From a checkpoint of a small mixture-of-experts model trained on Wikipedia: 8 layers.
Below are experts of layer 5 (counted from 0) of a mixture-of-experts language model. Rows are named router (the router's row for the expert), down (a neuron's output weights, with its number) and show model dimensions 0-191. Each number is 500 + 40 x the weight over its row's rms, rounded and kept within 0 to 999. Numbers have three digits each.
Before each expert's rows: a language model's description of what the expert responds to. This comes from a sample of Wikipedia text that the model never trained on.

# expert 39
It responds to: Scattered pieces of acronyms and proper names (ABS-CBN, PTSD, BBC, UN) and colons in infobox fields like Summer (DST): UTC+2.
router:473458442456504427487661469495569464410534579499489550547483495516487482448588532493476456491457491465506523547561511514436528473462474439463473503479512555458558528535465558504522466539515497512491473472563529466463508500502465489519428454454559496472430456437472533449479510543547587486477450550532488508508505479591482526542488497521531555525511403465488467506476486493485390497512480547453508551502517521471494451544440430531519518521503527469552459495507534496446543534533515478462534428530468515502540512538498485482536538493451550502518480510445550468557445564493486438
down0:479530505531546511512412532494483586471484471444567480484444444501484535574476488554552464477526520607490510454486475481530556548514530440489457494422560467507506454513534406494463451458449468493502633516472573535490558459556516504474509451521497475461485597487507453527494535518394540488508541453468497409482495558477498533448466553551526485556498591514442492492493491519499494464514507486524464446463489546516514489465489467514531498483525468464521496490436457499483495578478507529584487536488547498517443508523470479483495531555466461524518601556519513555501518529453533563
down1:519503479533477482505471526548501430495557523516556495479439469577409548582474579446537473512513505575494497564491484546496569464490557520525534518472483512469489472578556556548515477446427487512518519475474493438562476481539454510486552550486509487447542428527493499486563527493451520447480448460525477462544489452478525514475487484513484446523459486446479466568475455495508519465492454584493465488450530502409504543555475502491471522524536454464561503495493495457466492482453473471463589463526472542474596505501497498492451602501477449525485453353454435500517491500439529473
down2:506525523546517508576491500507519481544483420449442534492532485539507481455428526469550498379486562508496544571536488508472507452448448517505527516526562550453530461480541470488479474537535519552490445458534489475535469392473540527493478521465595531612511502529423481513548533460471534493459536472399512497496510533486489543521544516470484519477524506491532449434458486496410534517515481475498549512531584462558527513534474506547504544544567527494499577475526475522541609459451422475496446497555475504537515464431450513504473442488519501482479484545467478444492490444510471427
down3:514505514509489562517483557468499496517438489506504498509492491494536465486527430468598512499499445487474517496494386521483476537549468416530466461493457521445424443492518504487545557443439429423510521501492521523530499495579433452535583598474552482542510483504538511443497503520498532515425493454440570454494518537495480431545519489468503477512611509502497493509478510454561550521514478472548540462434431502473565480502516528480456412458523574520502542486435528479468499534513564501459525494492537520515466485486566453423502500531478505484486492467509552475456494439465555624
down4:543531487480464514505452469457504509481493536487546479547512501486526482488505513515525488488560510492504545511508478521450486495425549505500527494468479412430490493562481520552561476473487510508516519477396487488504443583510505500443561457498472551475466524518508490576470497512537529491498573532506479479511500527509511484454601494520522572492532430426501482420538519573511520398500573459514427515400525523424572556503577483537478508411550564535512443489470455485505478444496509480416574482491533416502511538439513454488552406528525451454496519505556515479471475544530549453
down5:454424548475575554484495497526469525534470502455517535493478423407541490470462543462488596502488447442517476483476485563499476408455530455537469498478494425488469547516510552493488514534492531413489536425526515490501519482503482452517506450467494451528574504483500476520546444545496515527562489500476443514484497488491441482511442538494443459521451531423465527482551493516553469528492517512543520499483546558485554558557577446449525508485453497524406486494487513457551475505451464472413559476509463573486500556545529486522525436543455472399505453563477469574477539487594522502
down6:510504473504455529519484513473490513507433514567576504535484466475463527513457478434451457561471495479498457467547523493516493472510508435505467392526494466452497591518463457477526531502541445560513503484509452491441523535525545530496421427572492491461432551427447506511522558520491423554560418434515473490492530463543555533531562566464467504567486458455457525460483464464470527466490438508438491492500594471463533475528464450512505436513442499494580606481534518533518494497516509526490470492524505493520517435531472607477518562561511501545481444547453474482531458456543472508
down7:501548426541481482466495486486521439482506454465551468461555503464539508486582479491498488444536439580486505464567473506579528555473450498437582497517488511536536502572517386548419503460487505528500471517508524559472452514548500554493490550444477435513547535556463539416488470549541503444534490506535536490518550445477525557500526474502436514477497521521482473563461485499541446448457511439446450487530524525474507478493488560518522510382503489566484462548477504523561552499475449568440490556516461428545495519483522395507455528470464448481441523499495509486539425512479501529
down8:453421540567396497447469464550496522559468470442503563481469451491553537488521581503515446508552403425507472530472536481522478515477471477509581507500526558518437463468509516544492485497484539486525532487437528499475449495514535477488482494489450438494504485422519479558460434502456504533494465430560498432462509497505475451457479494551486554518467500512478555505510471507449471472539472517495436546481574472495547561499488458472492539456529521570496469400449504493401442422510500446496556431483493485498439538491522508452448476463463413559518434512520529506425478523438489500
down9:490430486504532464527523511562498512485499476504420519446508561525441541440537471547566504527533576438531524558507510519526475538419554419527501411523464547464497475503515541527485538558571554485493529552560504530519505495532518478474497534455432466546519501480555522493463481559470554502473374558504510452530503530539524530533438491500606480489420451484544540545469509486475521464545526509503545447489444427506529484512520533543568474497541480547476466605533475574530495528429525484432499521417408552510511499503459516531447472481475458549472522479488514523520501473506522466
down10:557426484431514498489455468504472473529548490467511491588485444523550459469481490460449457593490398542495492466432490528467504476472560499530483448565523444533498529431476497521539512461467506468501497519504511465522533483479495538554460539439486565507470457502421526498478482466438456531458533491477442506550526460471550492477493465468541501529439493502506456624565583476522559563518442487480491535462520500397564488537536430510439569594449488489491499456504498497487574486507508493497442544550601493505553529532462541536523556524504503481491479488470572551501451472505524478
down11:527493511481507422527465558415527464502501546437589534493479537404438479584495502450496440477475539512524520546459428505489443524568549404484435526514522455427558464487497525503552478542488461497560509448549502418557422494416542476540471513547505525532514518503548488505457486434461512491475522507454447489455453491509515497538426501480441479544493466520515474531492518538463435571489473481514515505538471482426503443538451553448553505476555483468469478551487451415487425437521515494478452513485570471481525548448415510549520515482467536524480499429487503462487496519501517481
down12:540442475502542527483493440573538502552446508512508507531474569497534441462495562424466505485382459497426507574513530545436528451495514478543480473502451478500497535556495519478542501530535468445482517505515561557438501466528532375479502493456465515500524441483515461454490544524505532452454569502454473476571557510525597506458479463485486489499453496473512472526547477528459479503550488419499436540492449434491484499454477485462496476497504475519496532556445522517473541498498490455474539427551463522534446432483503564524539446537504449495504437464477545416535573580438502435
down13:510506503455503555501486553427518498512586538517475517474536469531469384491499458491400464528514424462461492473489509514562548523443383429488445429494442477453529465548461473507472463526535522485451444502506529468509478545503537504428439517478514504479453496495414552481443586492454580543516502527478480530499462486507514576498494452524510474446426494519494479461568519480456557475525489486495445476547428570579467474549454526537499481494531511506501522463567512476512495483476430539502492490553486487408510515526484395491500554418492550543465481494491459473537537487520473468
down14:548534544500504476573520543442587493515500554459499486474433491581469462451515456497525534536539526512415497448534539486512514518584580513489530495507480489479555486481513516593494442464546455502564548506570436555534450483502492481455496459522533541466493452489506421528523549470504538478445485464537617443537561484518514498546433531567485550466560591488496493485473602494514477508529523477508489423469475457549522427556632510543516520513512498537539526515483510556532488521577535516512491548529514516492452526470530533471459501490501502475483445469532468494506563520530443511
down15:511584514524545481511525532527500476574500552464473473449499462539532475534469449481492535469470562528542479488420531499508488536493534486470561523518480495522551458538381467495568522496466516410483532437454506475504629520498511585542458466493517552516523460459507493423430492453488491434557486527491528491506523488543548450489552442495500520534493614571544504507492501474529464519559462489524461478473489539529503462505464520488506609543481518514508551495471481597517510462442454529542431515547528546444522552492528441501514520533519541514464496441472453483595541421492490520
down16:528523517421475557483443509493462498551504483542437571494448495503522480502507505513490452468508505546493537518498456535450512535548539484520548400490474501443542472454487514567537520509460504494495511492502510510527548528540429428535466489564609529489494526519423544513542584449447518445507507522559488561524485489548465452497491544506496446450474492556539534504494545531458479528526536485540483361555570448558577440540444458538463531503520542482498467491471496541540467543522423551464510436486528530425480532478523510482472562449472556522579462502494439432504546512468474443
down17:453477528487534462466507433467516560486469457518428458536456507524497505526508512591448472495514447537486528438506443458500434425510569500551469548438409516539458501447511534495545485540439565488528528476470488428455551492489493491435481533526520484515512487518474489459502453532516559531508556424508512466503535501449502445479498461495550452463489529461483595444507491541472515450472485583546477569466470542449450537498558468429480563468502494490429544444583478520499525422473528505468535467461496558503510439497450447503565506540497491426443486514567521512430475417467538523
down18:461530518519545465517470500514567472489511492550486439482511468498484509553461513563466502503440448509523490427461459466440484451532485521491481613534466588546492443510523412455388486470412463444521469543536514549455474453548469499498508499521527514485561551508482510541483564458475433479491567477518497532434488537498521501432488467532622500490453495474475540403512506501478536486455413572576499508490470512463440466537510496432529551522517408464480486516504519509495478474535567475547447500482438483458447530468515490458521492453495521558522463525502533585452481507487542524
down19:503558451485489472541472580488505532537467492418529472493505499524523512529533529488481466573454565461491469479528565503464483464458506497476538442485516489369482560453476589561544527444528449489514427528539517551564534579511492409425471511519519559531512530516454513440518462486485512523499435454527514479500569522465455508438475496446423507535510490497488477557524529446483437461505462521494503492554525484500472456472476548540497485443478528519503570615480500484517456564526476492487424490529528471508507508443478439526528508450589509613549576519504489542537466523492496526
down20:551529434436552525495503503436436521500488530503471502550528551536557569435463446567527468504512484433555494440534537478530548514562452518423528478593515506513466507490514559491520486503553499548523501443457500595529513485523507491532472593478483564557495467533511498449502553477531541436501472493514456481571598486472545465483515477512539493495555453554473476510470481498491485530470488429465473567517478436501553557544529510479460540472497511524605511518549506542509459508463518592537525507480488528513524434501452518514589529505543561604525538553474478454512539459461449457
down21:492548555455491455443511530527440491489511505535511516473473536520448460552517508467442573499437526533458505445419521572526537507497476505561484477418515472560548501527536527497523428465493512470521447469555460550455521532536493461547446493557496542518476425489444524475499547583516530528512440460520437534474473456597525483513471562559537512529450476470497522393514506519543493509558500498486469522483531501526520514520546458482582574487482478478473464549459491528571506474447525515453507521497484556426477487518612519467472405494561483463553558566494561445513489547564492477
down22:554483516513494525383487485480514561501454569535446510491505519488476434481479578561448481520505482479514526457511533530404437464448497552479486550542483439473430494503518507472518548538561493480500454393503454515556494538501474509520514472535422531503525490466473532467548498442442447445559499459463455487447477514518549463420501494519457452462462540503541472494487507521427489496454544535549527512470470466522453454455496451511480482493539397504486596480487468479450440468462469456575518502539443517562525492480499494416465512499551493517471459576467514438550401531538518518
down23:456568535495473471528561514490505465565483493495455529488428489516486415552512524537474504466519459504534504479499487470490497531464539534522500466445471572557421472469525430525492509451429519470413517517480490558460561561502456456539494449470417486500543504496507505438472498539561494502497527507514575442521484521482538474494499457447489520452468592473567488557600541452567478575520531521567540465489498480493453486507485550502482446495440381490514508563469525465527462429512527509455495479547529426486506466473472533579514563589489518595499482498489436498520519503562469462
down24:510502541517428469534528435534531519472484472498430534578482501476435496509512497491512586507490554541496477529491484450427488464531514525521545573479456498530558442558429365457537440539529488542476495489440455469494533442523506500464532414506489537486479492571549513459480501511505482592538555481453526561505510504448493444590543541550493479448521532566512522501478474500540448561486516468552531516445519445439463487493461443483515515483548479513413508487529387482464496503467498540524467488526493504472522375465489446487518556515515503545535499485515544541541535549453459473
down25:471616485502527522508555500500475515521443492535451462537434504525496548517543487491483565492450515476485525500392504437529502478557517526511496498449501495375519450530419473451588539442431463579551455527509441533498497525497525521484462521497510489511462489538477501433590499501493493483480492482479468451450539529415468558519586514508498533452540560475438448566512537438503532509487475511495417470574535531548560431538534552512472549520448485514517505567494473501414492560436477580580496487550499533519528489533493474478481535474496529511537509500539480513508550476528503556
down26:531508482496493483437513462425440520499480507456484487559533496487479554484486563514512457459491534447536524539486529554595584493525483487541495527553514453499484434501523572460526510488498497495537439486457540555531553508435494423494553574544607414505502490552521469534523526572478491393447508496534542461462552516516490506549484508590457566538460489493500567456480544469488569539531538478436474550426537522519538537510539504527531508518463544466486498514527554494511503545545455476550540523526467488509491584459608526478493480519558479545446566491478427497490529472530564528
down27:479487401441484450495493544493510546458506511398519477523451452474506459461519483541509514498529502447510484444465493505481487578569488501531495495524536471451485549520432587464441491489469544566546470478463429535493467492451499495442551487476533556511494515429480561525530471434501565576516461437532542579483552517549511422544538475430453472509568488466500431526519468547652556530485513487469485455560466538518468564550485451451490469429486536502474496509571488519511476520481511530459452497513471493468510480561520528480450507518495537501523464555480548491454493512441537434
down28:505545376457523438452505593510483461484542547450533485435435515514473520572511511532520441552437514517578487505494478485482487447497511558577527502485458484497535461459550479490413547471491570523560494477487478544490478524570457493547465465577457437491547520470490461531536477394468475540493491499582549498534488521481499515512568533529479531466522523495546461562484512504458490423447528493473534445535515517428504475397456534568498516493507490504515414481457549485482495551491488546493446514482456483466513519495523528412451450488528544569461555520505494435516461524508567504
down29:465566465520433427476605538546530521451492516559521480519468510520497473550531540547493500561520522463527536442377473515498535482496491434448555425462496456502490528495479470467451483514501513505465435532423437506566472542417393427509471518522422482530500540501447566479514538424502506464493507485477520511518486462447504525558459463489469451474561503489470477467563482526463536574500527546498505572510515535480513606512456450510557523441492501452455541521457489461492499493540536420462499509480522526451554488501470494503501482557454422491485490525436496521480488519544518594
down30:551491540498527447544532469565542484441563512481441469510482479482518474548492500534479486497541478566555502537512451429538476542409495457444593523516569490459465464496553509416481488571467469452491503472576573481533516503577568454508571435506497474468506529505487497518521489506393519528461477547469479487511445523511509556464470524525566582500498545478466382499461514498561504546462543521497503494496436531464433431493505507427528478473531457534404575413528481426474491488449519444548503513518522505527568542486446511479481490523508495555505530516477510491518535498456470471
down31:515528520591478509529433495615545553506481542520475453504448501558486493496435452468595525504503521455480567524484575491467524586493469516455469538498536514455464440436481449521493513473540529563472486556462483495508480531540518571486520535561497568490564551458489486561469496422512562496486452564511504525458468600535540558526542428515510487498535508425481423524445461517529524453526501549516539482509509477572446463536494496535522460490518488455573545465499529504533464546462495513467501513505406435535508510484456519497464548431463519524487600511550491451533478522524456467
down32:443435511509492475470522434528544544465475477549466466539493430438474527529531482489453501469482472535509506464420546517510540480593534547473485572514471452480502510559503511480497461468524468491542517516473534463513466519430515479529521527557536463524457544559540516604540454443481447527429534516516519541536484459493463455512485512542420477533502548577428511455536599435530557452502461528503499536536445429507405547581474495438541545550508450543502452485456516511502418495478502463554519541568483504491540562456504530503546537451506515557477473462475441484523506590470514524
down33:491521496419522511584471568488437434525598476464535457467386441578572517478575501540507509499515460531484535519466492511477532522557465554575555474509480486547542406483547510494557467520495512521480489490492501475513523523517548501497489576469547494490523491483573489535478498555489565493501452563502523506449487444536525556558498509492532528485471433488542457506421520554499494490529467481452505524529455545417492501480441453506475576511526585473497517468608548541522532515529422501505450500475561505523433526523457503568547464443503480455516486450473529466564463498512442469
down34:507449526556487521488502474541434534414490485517556464490470441513534528455500467455499492525512485571529478410478443551480501501437443506510537480482477502524483479469472445423574588540480481462514501463522445547522513498510500525579479464472569459495470472506515507523498456524486487517543524464486489554428516483508468534416467512542472450550541554537543507534511596463561439434481423445537533573469485485570508494525489526469525524497493400534552533557548618470449515508534465490520539569557503480500585465491465434508510553485429486460525483552492523498502542495561482552